Below are experts of layer 2 (counted from 0) of a mixture-of-experts language model. Rows are named router (the router's row for the expert), down (a neuron's output weights, with its number) and show model dimensions 0-79. Each number is 500 + 50 x the weight over its row's rms, rounded and kept within 0 to 999. Numbers have three digits each.
After each expert's rows: "comes before" lists some tokens at least twice as common just after its tokens as in all text. This comes from a sample of Wikipedia text that the model never trained on. Tokens count by the router's weight.

# expert 20
router:530641485423451487440569486504486486434438548572437502468489566499497506481484519552491499479540527483543452505566570493506489494544508567535566561534528447536486536491500416461490523540424480565548525518535475486570510465494515467427498495
down0:435473518442372444412500560483516455466547480578478488419464515514515459495538501504514508562415517562525529508540511576467516424533502541431629422498551486540519469559418489496433474479517577408492529448566519521461449476523519594523516547
down1:503410448479612487513584515540503459525486533420555445481571520464400517536417532385497482507524509486525476480510467496557492566459558498553379501550533540513517476475603466500538544405483543489525551484525477456563548493502494482565626552
down2:438514478477470442660437556510583499539548501479527559442443494542488483530478473450469502508473425512496511480539435448374613543385499533582452477472529460422435561568620564613490449520573533475495504538447481503536492562563424506479589477
down3:563521484498488506477555452551386532576582440541413495524536591467550603463393445573454509529415495556495535399456541485522508475618522539496496549515534537552550469467536519556566513600498546499548478564463491480542479515521467544506498482
down4:545535488427526502609493517537521491409390503528587500521486616505520545445392505487513414475510475516450487443507543437456572487558539619430472545446428467538531511513526555508494471472436515556488528510558560602549414557452479480607603473
down5:526476609555480539437562508451517564495509572517534503559467345445404518470487482420479522494524542509436423460479559608515499560426464441476524586481512519517496478469487525531498518472496501450553583567567491521468524419551498519431592458
down6:574555532565529570544594497458551567541546480491469517541500560518472450546407504534535527499489518484541502549428479555495492502588486473561511505495540489474403498475508609582512524474568626553537400518527540465477587530596507526511425509
down7:694461562415450510430382449480524521528512461530460582412428541526512486526500520499554522441502524516416487536484451525442549535500458503512485487477537482426486503535519511601539497541556531419507470504430515540435527525564546520543514504
down8:499501553481517541388486544564525486490499503519551460460528427573542509467517556514481447469491514485490543558530493471447522420534565393511443457503498452574533589562470486428516523511510517464456426491439460488465455519485536436486397531
down9:423503472561565645436446457580480429459595485559501557437476434540536461521471611443496503563555506460515519514463533658528548460412476475492447570400429441424557526464547484458472533525449462455532539433496570396480589505514508522520467496
down10:493520607513477512507509429511505598461503409536527569598496495487461434440556557446421555484520440503590438546534585539530442556478582518549497401478515533566522525468528533474514483484436473540503573516506474470532473495528498435569488473
down11:489515465422532504481515543471460364399493406503446549563506456510410479456536484482459467492508475573509434616555483469537524474519506509559618506531507437525539455506519584391464566455500592513545543480527501506479473556534454511502450493
down12:505561512561430617457445486529523478461502434554512525510539486558501468469438470529503504553492497519457556477520480504555519506505519461528563453426484485492475491603493520442553433559469470520535535477544502462505476408474465470494471514
down13:606551483414394571524490432462556572379491459516477574480553500507465497480473474576495526498405611449496536398447518491534576588556486571515460508580482427447462472513508446459556485516547434510536525453523565489568581461443497447591488506
down14:555438478555547557540490480440466428409510438484443565573398443539534514484573473436568476543515527386518562408511490507553532427468514431556565475476535496450407564543548554457500484517531576488504587452428435507476482470485412422406574497
down15:485506561557476500534438592597508498534336522476494471627559491426553505534456483530439539509504564441543532524434562536431515472562514522414400476390482452576555473571482486458582438520553511471479466544405376465488586514469454470497445586
down16:609438584380547499473488525450514505547438482558487508522435408526507522362492447549521535513448591567478548405458523478507461478549642473509518535428502539537489548471499488517506440502512488474449599482545463583542479445496383498425565555
down17:481471420479536471570556444490396506566427590456446407451485453526523478470506539503565480444469533557458552471537420458444560485464488482570407547495443511433469451472588501433519422504402441477515452510552448532452547555511449529409576540
down18:553486521461519424413518546569531602523478520518451518535563481465590494473461666451529520447524448510521540497508540538510503587561515539450521637542375533504509427504550483457541421518486491545557500458475454466403463469451486485520446479
down19:381489515416501528379564492424539515455564456489513610523477567519459540386463470536515481570580493470523504471548477442575356465563617422480506528509468499514501494450398480513487467428527484523487569513466462449439490455443523510501490461
down20:453532464465643407492580408433489551533507491489596449517470515411450600529444431324454562516530486490467556534529571504482550493545574488420506478509441479547524391447516526506457519545532457436513482465480631529530482511546438475432446467
down21:481490490517415517625451450439642546590432553477499533511596469591503596479528591504520466568525500555533485462449440486504500482492462489458590498493421472467616494474547437411499455562522490578485434530525485519510581499488458542476443475
down22:498452384565518461484417441460515389489422445461431456462536463493444454507551469526566503516613510569513555555488503426461509480589611478538457495511479485528597453578524547490584492458556492523501419564507476589485459388463543571455501445
down23:423577507461489523438555430485471382547484496526473571489477497469542555498472481514522522431568457437524517528490460519453488408390448452490570442470513469464638529530494489492514433472454454523459583472571443547485474511598485452521468494
down24:534461586417525433599568630449525475473449572546384454560479506541450536484532403516517521459454496569605491344465449538584538507529509493495519382534546531468503496530513427404540481508434512536487516519518502510486557541490555569479516499
down25:481483570558521449375495486448542543579500532446483487467555570408428522478575513508433410561460503492534492463549433397561442423550489461451452457492544489461488550571527572478448520514533496601486486521491545563493401531477578588526441467
comes before: " |", " /", " km", ";", " m", "2"

# expert 38
router:521460536443486500571568407556541426457465567515483575531490542581519530559531543549528488537452530444599496550578548375522542379480530470498562537485465449518546448494502463528484510481531535525518464458477461453525506507541570485512432510
down0:453511573456469512498429502508479642579466474499457494452545460545479460482467533508434565471448449478475537520441593504481492602486579426506562539459494503498428488455486564495504560572544516599499465457556451452525471468500381490521573555
down1:480503506495537421629546516533556504470412448531411495534549458429520510506614518443570512579501597567463429478580502532420447558388524429531579532586404517559576527516608562521510547521519532428540430525498555483484519481528555512470472512
down2:480454581475473634447482491667570558482453482459371576443534484441557553572494508554397456473462498528419432501446533478518486476484436472507565498540466535526452373455503513456445531549492544492510505522527506403479620493504536428431546467
down3:508448509554537448530512582545513624551483529521458467562555438461454529533418547506408558539477449539533540489500487441539520497479448544492512496485473447462456449468576551442447518442512455470481535545456535483542619426490353535533394564
down4:489532559552522431397488495531425553535500450494531510440542416420533475456511479431572511502530474522463487494458473485440557586496515533491569461480541435493512497468501475508483452540568446439521442470484492531566539538450447457454474474
down5:452437571454421577495475422448580527459527421399487568497569566481557579399501532503516554539512541532537545433439458447490514422511510592532427496446426479392519556462479530555499494523537577531517599508435602465561490549480508488425496538
down6:533526588566577554408475438549530476529479504432519431535449453564567543398528501582564497560493553519537486446473379579503549414532440508525503559529501526538523498526539434504523480518464431588592512507435423495451484410523544499537533441
down7:512500558495416495397483543457469534477463582515463517433472411545467477549453477441507493434564587552500439453471555531484499572543486525569590470481413519481498546454527523579477575540532461563436502530498422447543527498478455457515488521
down8:537530554406385564454436560598509487504516493358552577576668530447556522538494412561506538575517554478395434473523555483458497526479464538466478557599397563461469502437394521503422566476546520602521506429526431462500531456596446498547506398
down9:446507484518481345531465583492478509490476568460456416509471577441522509470499499401442515406445453476453399523564529423543481528461689400465440498525504493527503538471513460523519459491492505416539451515528431515468513523539593515562471486
down10:514496450484373459432497350506477537510488513503481557600464608562492521471455442490484461455503495522495541483437491536437618505457538538581493451520614452553499635563556537497523457534434489520498521460445473480509545489487566512469548531
down11:430511518395478517547426577531564448524518517506509463480468496464549502497501486529457516489517478571475534465458513507370509456506601422437508504534603555494481590358383518554533485467505609557564523437544543587550509493513561403482511508
down12:607557486444539543474474523484510454485577528510462541518432412559506468441486504525600452582586422416494574495429464505606475559434563562527462515434622437451424500529522529471491466601506548506435557549436427562529434462507526558473608549
down13:483579377512598608436499507434414584520548553515521418500404544408338488583474510467504465489469489504569563526541514492507505500548466491451535517502574538472506533456461489453560456540490528497481517482531497562503474557538527513593393516
down14:528407553573526428429535429494522444520580498533557515506450620482489608541488466483474477488528540446502502529530549485524577526536552434531478512479491485574524539611484480446504508604550479498552509476468561537494491492515486402467469550
down15:497524447535522552475605404401492595457457544460366514464489450476599493529497589449446521589476496440486496525512391534451526501477465465441516573474623489518436526585506508508462502502474512442541432502535551513497428516555376499481496394
down16:533529549467535461532505557534547503328517526539470509510552490469471556432495501534569611549418590524555460513427440455476459535500625410492529513430521564519481446489400478530591519477539553503540499447508393524625495572431508529443459516
down17:431448543562455544594484562467544466516488454585518401578464587499556515492470533514556562509505546469482544460511490531484486637523537516458450483402475485460488457539479575475521498505486478545527472534567544417467512468474461507577453492
down18:446530339559554532507548520486575499407476489492536530527498446508532525539559432501441529453449614498430486630525490544578538583543525423500481441518541533512513499519455591531521528495478479514543416559454600507465545514522460564467483514
down19:521482477447597428555450486437599440452541454508567475506494504455544504549413536326510457541479518469445464470589561428442454503496557507490438547497491412557512492491473545612550577554504611536515511521503451492454435479415544369537472583
down20:435605429569505518616428461390518535471510541396545485545626447513484553446507488515467414521461532490508499505421547525541463434472580407490439527485440452484479444550465442516504383438495522557487476512470516534518461420516445458388475585
down21:495515596545580517498430454552434414504466457473407525470446506529427565474414455485436572509480518423449549428494461590517467500502487513595479554407532546449613523559645440512449453474437465420462607474456524460507539500536523477450601513
down22:487580540541552484591507438421492453440476508435520530541519523497544465450536417543480496532536411525449437417458494461560538514431483532498498488455480399452492542504518583471610401485467584513457567472497516540551515480536551477467407580
down23:560433576528483512474512436489436524577469481468572623571564610466557590584491535523554504517422579446514555553475419426546500435440516442486383458502482523436467449551475424514501446519491555535503466482473526469471627506505592543562434520
down24:405548482568493470547462506552461458535577553580591470472483438504516537518401503354469512516442513532529520498489479526494561571510511494512494550583534573477479639554517457537487523465431496479508468528599584473526488511466524405455432499
down25:420455504490489594429562516561533587448443455556523523509539482481474459397472508478431528457500585540516547474427511456499511551452474537572519512469453552549489483474622490602519536497511415549443552457578385542433446507413481504566524558
comes before: " of", " in", " to", " for", ".", " and"

# expert 69
router:485475431401445460487544539547523434400531506484470464435604474494504517595484550504487487419444537543493435553506585544481471508466539469538538497557427479518518417508516435532539511452416467569580511495433498432467435486444505516568439581
down0:488563425416466548491428476512468354563515478438556526480538495507489514605511514482484489464513437559488496411562404502465486434474588483611507544485507579521497368539572452520466537484490518434482491446465534556429460428492485337477603473
down1:479509597469493557495417463508536532487516424506523470471469477494457482543505580523526608448484540440491421611518614488509484441460492462505573531562479520461554501507451524468496493533521552420454445464398525485494533519416451465507447505
down2:524491499529553557434585484394434453518559528477435464452450532480480461405562529510582463459592477534485468462507468539499433567429465522384481490521482516575480586458473460472423558520434510571619493414414544495576479555541532614488464468
down3:435436555490471613414544537505575567449473484530430556477506542453463448550472563487509441437528557463474558514546517521532529467480571533603466493446471478527525467470529523357452524535478557544469489445535442537548486491578524497593565537
down4:556491458555484463538516545563584486402521497485483612503453510515509467481407478475510521524536630439498421545516540577527452527478534473542515426449459438506458513471547480574517452478540546536608515514499515485508421442494435418552425409
down5:530503537497475529517590555482533511517510476510554501631473470418484458459522617548612428506490569457445438457430528493542544583556552473559513563434497531555473452554562453537457511523533445589547524407482466499510487466481452545422505555
down6:546515597495511441565497580435469463592520572520575500469534475545477544477507383543514427481588545492469560494456468465463515568494543492525513455559453481488569615576472478494520483394512530460574543483424466549434525427509471429440585479
down7:605640402399479513528506417549510565520488467613556529599487443531521490560513537469488554443495528528511527535497442567496459451558521554436461490486515506590460490518632627554471453516522470481580542466568535430480583539481532517491422544
down8:483364565510530522391469630460542528484538460421407434404551463420516540556546456531531453469455448461444562606387527485476429460574491534381454537541490545542504488587509538440514526412509568455477569644504479514462481520517522420554487492
down9:478540545572510569393487562474487491546579523548398559500439572505561538520418568530460408553608526462452473534438411492539507496491459583488525489473496538474502460521507557538482501570557453458418487506526556564500549496529476423446507492
down10:508562524429533592492439640483434476573461478491468589488509559472530496570518450503509520506520548550522440563453498408464412545590415536454503446446559514468433480415520588385469478459538481582609569492486474436544494553506513466546507500
down11:408575454559389597526502525459448452516423538466462565484492542489441513406480449520527470480541415518459442490449512549537505484499496532485465519408494524498445521543489501503405533571497596528465523464578473428562464620549519461473466456
down12:505363354578503634500465436573510518468489510493511519405505594493650522552569502481601412488527455504501467476543541531453635525470477567513508470505431557478481547567546552482507461498535515534533500431579500457544405464491534497415554483
down13:518573520568463524459565506510425520491482518505546551543465515478449448424376586398556447398557485468463569436392555491547481456453430443488465499533525399494474497542537566508507564443543528477503486528500485491495435480556485533479446473
down14:484554533524540620505454446552545471440575495524498464530396556533524501510573512513546531446384500584470528445423535507459466372430488473490441487477494523408529519575539458511423501410480550550541464494534477587479458511539510466487455476
down15:589437576435466502548429472632487416528569494549532457549545545462465547479496525489484499562403527511491467396491457579569518461508496574447522503470482524478497487482477513497454613579466555484611544456474463562421530586601396489540477454
down16:531472553511396595330506407535590467474511423476501480427529445494397476528412446438425478461512511482524511483461506521504610544529445518472474478553475504539493563384426492490431603602450489512441556506572472543394453529512504581481475453
down17:560411522488539602465390490435463639475480518459554514455470497553557524467467561456461480462525549451555551575576441477398537512440535562505534479379502537477453527535437514488583512540508428455516503515513449413437564534578563453463486530
down18:570416508438419511399537549535515439517446510522442555488574444486485378552468559461506470553544482486533452516504449493434534503570449452505524428427515482502559610457579480507476471498454485551571431472437550538433531479461515532558464430
down19:406490523509431490643384591454504461520503451417511481525511515484515531518437519457495496426404527428501590463497493525542371498469452560554480518461481446521451477492544452510521523462539503466471421539594498509528488507549449431474481509
down20:459543455519486544507522511427428619477458515465460536493519660560556559537387517479466524565520507461461435593435382493476562496532472575539519438580497533426509430442541423597501542506506503515566511636464569508402475576481579493418538471
down21:556455490494505546571389516493489500559489458434562556491430543495554511456488514484476461525417511420567506560441602564568529513461552475522492448446610455507499530610484529576492568518434538554393463460539493487500498521534442550459437510
down22:493433534449498425487508443568570460465453413468519438444576427447493530561438437469498512474543421534502502439469506458545446587540590576573481473563489461484452496471486462596490609433542522519519477477439525542527477448482535538546525552
down23:392396495608505416496531411534529591486429429538457467545547512564556489451621533536553514552559547493429513508500454611483522471508508446559563526461503583453482557553551549380517517478619486526531496543458529544447561525579481460437541478
down24:443465432540424366433485484559548632617521637378536484535537544459503418594513588521477484487578470422395597487546432389530456535526464521474467482486587455401478474509430495486530454461552463448518430540519572518564574519555446527550505503
down25:439518476434495539569499536420477482532565514577445537531462492465497557450443403497477527410627543535527553471512512410518598553463544517494471512509484403531474492507452534512519456513416530524482470495464421531441509533350434528606483527
comes before: " |", "),", " he", ":", "–200", "–19"

# expert 5
router:530527521481482477563567600502494513395478557585536489502432463537444523380510518520525484485387407435517541546540644529562475474429499517592502509474523475500496440481493417548477493563521487505482522524450466445523509438507560552562431470
down0:498493450535484416491429552522462487546447521525527478540427510551465489485529482494441583443445558577513556475429516480563537590508536476448434494491536501536492498544475476524491554506436529526548590635452462404477454544502512459513385533
down1:425582421484468469470525412562374520417439555505431568510549419404507510476458526491532563457486507523463505426578524462470544415567526564540467552470485496587493500543569521466392478437449580590565491497477502438480470476492516539440584526
down2:549518559542440456541483416467457482558581432455575509476542489452587421512524459520535497495502501495484551456559512442491503435514498467501564531600546448566491476402481561525534464463509493558493503457484525456483485529489535458480535523
down3:533529430486557518607476432567514549541475459471570530437493543586572429511456508536536556598565469557486491428511507537548552418533474427480506474433513509503427532538513522464490424656507539564497455480536527532519412485473531469519471481
down4:514632564564529509555542448476487631478533458498521478408528398480457438544568387575455472529459507457475441512501531569497562534567548643565435423456428497466514475466447483465554449531482557583541585522582544500484580501478440471577601460
down5:562500443485400534568457480549507557554472521589487476510522491487555511498566597508447427499446474466490526575524404464515530433502540453498462494454569536442493542434467500467500536494516486468538499533583471486529476489574534538535428540
down6:610569489498568545583546537471444532625445495450529476537495378515450489526502537454421381442474461481550502505463483529565532524432523533473513499437528578534494515495587479418504529481499456510446585492555503458486396477588553506462450585
down7:442593603482375479625468552508542401431446499489452420570531417486505438494539408474445565390497540506466534421531526464455519503487536522494417498518425497549531465599505437437497515445531441455441499540521509550524532493429532500529503522
down8:444456587480509486484460470460541454480525511582577427501490570571504450501456534498528524544495507500507497438611506553468521513500454539576551461531457483511525472405480597602556518536423568504422524512576439514464551507477468437500503428
down9:490494519477481534474523398432518483598549582400550526457383574436442588520498388440523430607572510450469527506556431498523473545447552477550473478624442434592572482492530569422519422442568490497579512503504472443431472486501511511445513477
down10:529443550489448475441556446455527439554531523495612555553481426459516649500510525489459515384408419445428546565457465470504507432611523412481518445561466519503505579453574470474565496486538520487437517539495466559517486529497438567593526497
down11:494504559521417462449432432517510558507519563554441476501491571558468487510409461471546543437549468506488450397436442441530461550500523566349460417540528453431558497486507554387490420434437521561487488498506426502457501477530534489415536405
down12:469521536492453438486515560514483578446497537506585469527457433450538540509429545484632456480504568480448439447515458526574521550516497486573555552600543478548541494464494511504686495517468408548562586548483595497495484437471593596498587566
down13:503481518378475457613465500456487523431509505449524388644561544439493582516469604513494525529483504444474491476519448558405543470562428502437499564503438511421537535494416475519503539490565464473472416380540530526441465499518453535535465543
down14:532422493515511526441520536537436539434517608502551509464483573513379592528441501459521549502497519514482415553552512427427446519570530528451461481556497512453570529494485510571477517572537538499461520536506577546517491496524582438442550487
down15:440548509524512460494510549511538491547483430514586440513656407510496498465555552494461414441481502519534524478512365578567455619488568479493466503471506522393503454418500508535413548556467481494513532516500554489475449523586434399501475470
down16:442438531468535563381594450592528456528454408489523501480542459465456565516549505495471605484564542525543420458584544463483566547486490546541492462522501478468493565478627517451545518524530482441515483451463526522559562438520486553497537561
down17:486433526503543491432577583556630511474529422469518509460471471457471511470508467451497418502540471471559603547468536464440521618539522606482511432533447485518544424543590552508533479489535517474571540514431465586524532542461487520535544486
down18:451483545475522511560453420546554532505423524520475513498517571453608554523423510433616482498474595453464446430559483406433494501441531453553467475538466429489533488440573453499435508483519389450517431484453480504520530427523529561445557466
down19:510483433465572414467457545580526457541509534597419529566533513427532456473453498501469570561481558511472536517458462445618602453510461541487560536589504552377492464431445522433448560497585566471425526566520534415453497529493458448459522429
down20:421401503477553543463545541547475488503593553538454533494549406497496487507523467506471487480506515532573507456502550474483520484451539556490572494487454582478452566479412458476498482515452493487488558514597525501555542547516529616486561542
down21:594582437482480406419568572435459488508475516506419477410542548497509567552531538430461489448469534404523515485424575576558430478498483496429487515485526551559543432562496611460513413521457552602499541415454412490468515500597546429554460521
down22:494515506611428627546480526508455486571423578442485521564501567437491465505442487467416439537530569539478536480487469538475525497464447580385542555507497551473403490475538496554532433500422527577499517565483494428541454559427558499530462468
down23:451462558553483539514359603506537442553557534446548523492504430513476477552499513477508543402502550519472501469467494526550540469422427482489451446472469518465547501544561464542535515485470495496530461558433525429466482475454542540468478534
down24:452471541539499552436478543559592452501433494465517511567537492503565478562433534548419574550511603472532502551433531509443550507523510450481486623421440593567534584468440492416459559441572429470640535488508532473550564563473482548412556530
down25:532463440543541548426536546498551586564598555466463518463464491419477512524513531533474465553530450537515550414598431545488473527442454446505471513565545560432464546550457484446453515390476505449422532578450425587473514526515440561480471549
comes before: " |", "°", "%", ".5", "5", " /"

# expert 50
router:505549456454501423574587371501432486517444563508433476431558533455558583482485463593527560530531511468493457523479486445536525323446487514514542533509507505523568440478543442516451528526549571571503432425415421378602442443525498538500433513
down0:536550477444556514540426508490577438485428576478601520542502604444589504515539443507547505418579560528527457508536410547538415506522474467501537485519418515447462577463500376436522571491522484456522412442566483497471488497462480440518522536
down1:503422597480538519431561427522463482457581475540566493465472488524472549523477431432489497483496493455417535546500455409471559558545601560538461440620462431523513453487590561460476563413518534440486561483540598501533458466597461457534558531
down2:501470481425558582415487494510432529509482477500511466485533480489497590477494491492453459510425509495450476488499422512563520461611523503486575462453530573508515536541499490505533505538430458549431511499397465519488500524536471507521538476
down3:494534524510458478446518498514507426505503486545491570538549563388538489414411483482438472489562529456434470435529448546506534497479518584545519472486481493540557531560594507499465455506476408568566545560421553509627517489371490519538487499
down4:527502395474512495467558444510566566520609475468539437478487495509550501492482358476539599523429448470548510492451436574534451451537418481545498453580428444446560505581434492561479499563531445441559409440538470511482460505604507464527478511
down5:419462512565474572505519557527564485438491544517400517492591560598409477554413563507423457484494515431580541589470483499400555547487563520504507551483432485484544533446568443513578438551567481439513520552521542577471530608512516449464540525
down6:514466659525499531546541426494554428502464442402415450476480459514574502505446425493605534457557538517507564473538448489594497462465500471568451548493481551524472445585403475462529521396458548470466510498565531490468509453508467525440427508
down7:472502490539522508487487397604397515409447491493496618480588557519580438441445437499525501537524498461521460507516482460516524372481537546569419419582551526540367500555510565451463419516502580509469573527408492554509504519456516481489544458
down8:483476435571539486439513521466429508504561552418527519540468475500580527473496429516542433533465468501561529512452460568507481404507521441472526545499510477514501551517474518519538499504521489512493518558456510513459510560452537464565510450
down9:387452567401426530523447468476463503408507448617469475482501426498448496548482487497467494450527446510475473457559439523540583626487637565398535379543512496488514547615496517524515433589608507477509489510539489474485482545444541420481508468
down10:471504529555549400572472409434385452530453543440430519595521537569468494472456555508528444536569542537512547458591462525449586569466545413436480578419427463442522482454470465493549543394520469517535405566518587482504516515490427422528477537
down11:480402563499518421470483474474509608514484482487452489504599492495484563529437562475510489507498539453506501467455542525439446533530410551441500557418524502510398579469422500405501498539542486416473563483497545536479551544589479506511540484
down12:473552478483572443522588472472492639554485402547474471413459446539482447428536551547500588515594559497504502579492501507465436445463495444520474451481501559530477449508638442573522569438410494424517433444441491478440494440545380367453547451
down13:502494509509441444425540506471502522469534535525621566538493425528490545512416536536519556465400541465511492504479556507496613522585500506586469481514526469527528518496522542541472537487540599555430550446466457510474600477531509441502565433
down14:428544490489496408480422497436513430470499554534468534432423500509473565505438569462496447420536471579506466412582468542479404611479581438492508439503559577439609441469421426553482472485501507577447551516567525479537496544459501472598540566
down15:548552613426536480522515534571444528512476555489508452587444549501409443514528526485470613529400448465594544547496494509460495562622449429577497473465487418381493487490475488481557474521518538590416479480512443453499501573476520547513537484
down16:476509527522508398541576462529511508589512476431541521441545537483501552575526511526524499545460476640552515502432385484560493498469424436496455505602536486549456589466453537527521476527510416581498596557485570405440538545414444481519504570
down17:581589414432478525486520416458493505494480544517549553524501427441448455565525539542578387515413503539483549472495493554540574485484403469440424459564553464597570437440552501459421493500546574379582519453600469493481490516502468484459500524
down18:500451506508601448413471602536491438546427552563477432625506473529452495466534571542589470443548460426449491572519533459418362511497496515483482461431494480582460534338362476566517460394410502461427502458524523538466469492529578485500501530
down19:481522548477557498455505546564621558576539494484541451526482515591472479579397452444586492505464499424504491494521541477520566461506496483562560492608382465555448503453552571460494531538470459551494519504515475512426501518516479489436575479
down20:545514606478496508495580546439467454552519458500482541470547474537462529476564512507466436552470484486487576508409498506418537527481598488462411539487477490634532452538405461475597477449470478521503435520461393530563543501457398536552478519
down21:488479481534519476614493561430564528468430561609447427448449493529481638481503552521510563487476532406470590500548499482492510537484468487493599466478566483516492492566567428518506512481450474497557514574523537511439472517385440540576539514
down22:393492518518538501485479502520508542511553519507463546584551564499565447479557518503495514545537485413509602474447475486459556568471477414411486403493606532534502521446511500539448477498465441489566475519510499544463398424531548575523591495
down23:489416526548542487467475490489511475506467450498435518419521486479493539524433517526473553476467401453458496413432508503557520606443548502608447506384556468467489470484539412495471487483611448510533487482492524366460441504476463509495411528
down24:507500498534538495460482495464586411486485485476470450543464481511515594427571453521491419417583544576487453605446377499453441588429556547548492471523418497517516493471481545522539534468510634567545493474596550504619432579588524459580485530
down25:424661497479488548553498516502493569539542451451437522487465416439591429524575514433420456603534518583446542483496551508504470435501507509430538467542477487589512435422468439464442503542531574559483499482525496532415489503462439520488601516
comes before: " of", " was", "'s", " is", ".", ","

# expert 102
router:556525453452474479568513522561467490492459573396532520436538601494538467534474462507540518499455492486506465517536537382535519464601430539486507470513468417456492412432553464482463479532489416445492525414468500475536481587506486562527496507
down0:586544441538539476586479529395506472502439440548540418448552406544468531473463587523448523526512502527486468484516565509459498455589490452513476446560586500458505431556543506523549526432455555455469518485479436516447441525522486409547485538
down1:360574544525528570437485482461445645507496544469528517495509470442561511510548528501506575411517492608493580564463507526557479495532492463502483502560543479454545529489581548508497556532485527371488510562446500496413582449513463469446520498
down2:479521504519481580507502574474495540424371522428473504589563578544426477455511538489451483514365577474446456468487532549544446602675431511509447628595465464499515468452475560456509575552494479490495471550464592580395405473507532513462499532
down3:616428538606511529555534516507512370534529510593478518549497568533517492493511455532488480453477478541423496525499507524460490404491477437510525462455545516510575499415512438435521555509420499616543467439508528518534461549451554503603479404
down4:506471499519561508514578546510508506484532531601480556418549483564397556540571405533518517606481498469523433506519518438497503614428515477555543488532593487556468476469391538487546539474550466441456397497491424470530530600516422498476516567
down5:554560498487612519452418414567499538485623445470470500543451486486480570467453531422461493432503552534460516516536460552541607531554393433453510553615460497580507532372520437482485517509485469476435493523560527556527437535532519483491454608
down6:526557413531492485558508443425576514464502486607476442507479415420457562523432430533473562588460579468508449513511479483417554469503543516495512491493517572437505520532487454558520494471523533496436490536539547389437532502570558465459484422
down7:532617502434547471436423486497481617530528516532569485486450499474545559563479421482516553556557551481433512467479488417325541394475479470453511510482443412473507462511417552496508562474564461471434439538439400490480594517506479509498463488
down8:500496508558483456500460428449535398479569582491492523442370505512546525510450410552574442458483501487507584486490498533452482498471533517551456554414542481512585536597525461484566439485468427489510471501509505589483595410547505598433476515
down9:508448505556397584504510460502430541474576517551451501553495469465582584561512561529489420511559535547480450576480461517513585457568526530475459497419572480448426519546536570420583396501531550494480512377502476526540538477447509439451543506
down10:485436458529485525554503477496513462406409487516469502499432561494644508444556487591534571425451489503569458511472548511410529447529486451477519521465484380346518515504542520443425490430479480481449528504446527453473560572470585492606614487
down11:455391426570509480449571545510510457422469420569472485500576560465527456490507413558573457494549451492546548518440459443545384509564498452424505475484576525569524505501384508541490451573463590510495549391512469602477539461503439498522504520
down12:496466444458489527581559479423468612456478415481453510469488476493447417542572564482474521469403466531460390446470506492539498584550453441451522474451495463532519431533533448519390516503538519498498477410501573513487558488403465405513589585
down13:462517462474423446422531414428472510440573459409491454529482554437498466434468552557557421528439571494532464457532579381468490576496587502502479451496485491556494375507557557452508564516493549510499484471359393500572500540492574528526499611
down14:426534472467553455525515567460541548495519500454593489544495460549461508439473411507422481582600500459513498464470497526477609593535503490522517449418529466606544556557458466449515485465480405540486471547473467557567541474459582518547561582
down15:444586501536435450500511515554520479588471488492585594464482522456453504462550474528492529558545509476539615401360475539483423490491514501434509549501502475465513566542540558477469458554539619597506466459507466500441539482520550468374565565
down16:454462580514403443441410469476481604449506480521556474470512471514514505415454382501563499470473527579518591510552516545500499549403487411525518448461488524433491552555445464450488643540498400525489542608434476497472491517567447426532621502
down17:481490514524507488398434461516452563524511417556487554416510466477556479415500499494395426474456414378540468416536480536510439578534580580534526468533524572594403485486534447510505569612394469569482521514531567513478500511563387518468620409
down18:563448449472584461453461536470395513426488488452446457508561551449477499519563462581479522518623409500386506461530550480413520450474521467476539452483501472416521566514528432443493557511493529575559487530513499496481507465478493500536425547
down19:471525519494453512494488462500526478613540474416424525500559541586531552524484555528450553524570493456449509516499504513418542502486423508453518556591525543499434495496538432461540559455497541495547515486448556476530580485588575558571485417
down20:460529526473573605486499516499520504501463553581454447533580484490547452495551532524599546499471510503527482512529486458485392496434521463485511468542499531503530476455489514433544494476544439605569505530547557490469505500514529437479562397
down21:481626583499523470455494482612495473588586527573390444484506456498480548505476344460510465480449415491453529435494528517606543491552481508574463459549407418419383456511587495408460426533621474481467463543506461567533574563483506554463518454
down22:460493537470506491517415534515495461481501439594492517570482522502407495459424488477507568526439463459502489455540507515497524518476530512561468497509559530460496356589491518499571470543516488520454480530542429477510569530584453563496437564
down23:536483491590491494386483565541447510489509473478449486512498504486527462487554477576532410502527493489433486486470558470525463432447539468459441427523511556531526600494469554498529477461544513441509573411536443570489441541478555525591486461
down24:528484456537486387591523477435500551506519477515473438435424406522590458466420537505542500435530482521475594636530434399587548490476469538525519531519554528447402497511502491613486518558530549454510484512447509489521518579515517421427450539
down25:506506556446561473563524459423487492509432437593495449450418544463424413554491486543509512424556529458435460451481469388472536513513553411519416472476454424456535491451432556484486510467511533528544428476490490550464507507454511542490546626
comes before: " of", ".", ",", " to", " States", " as"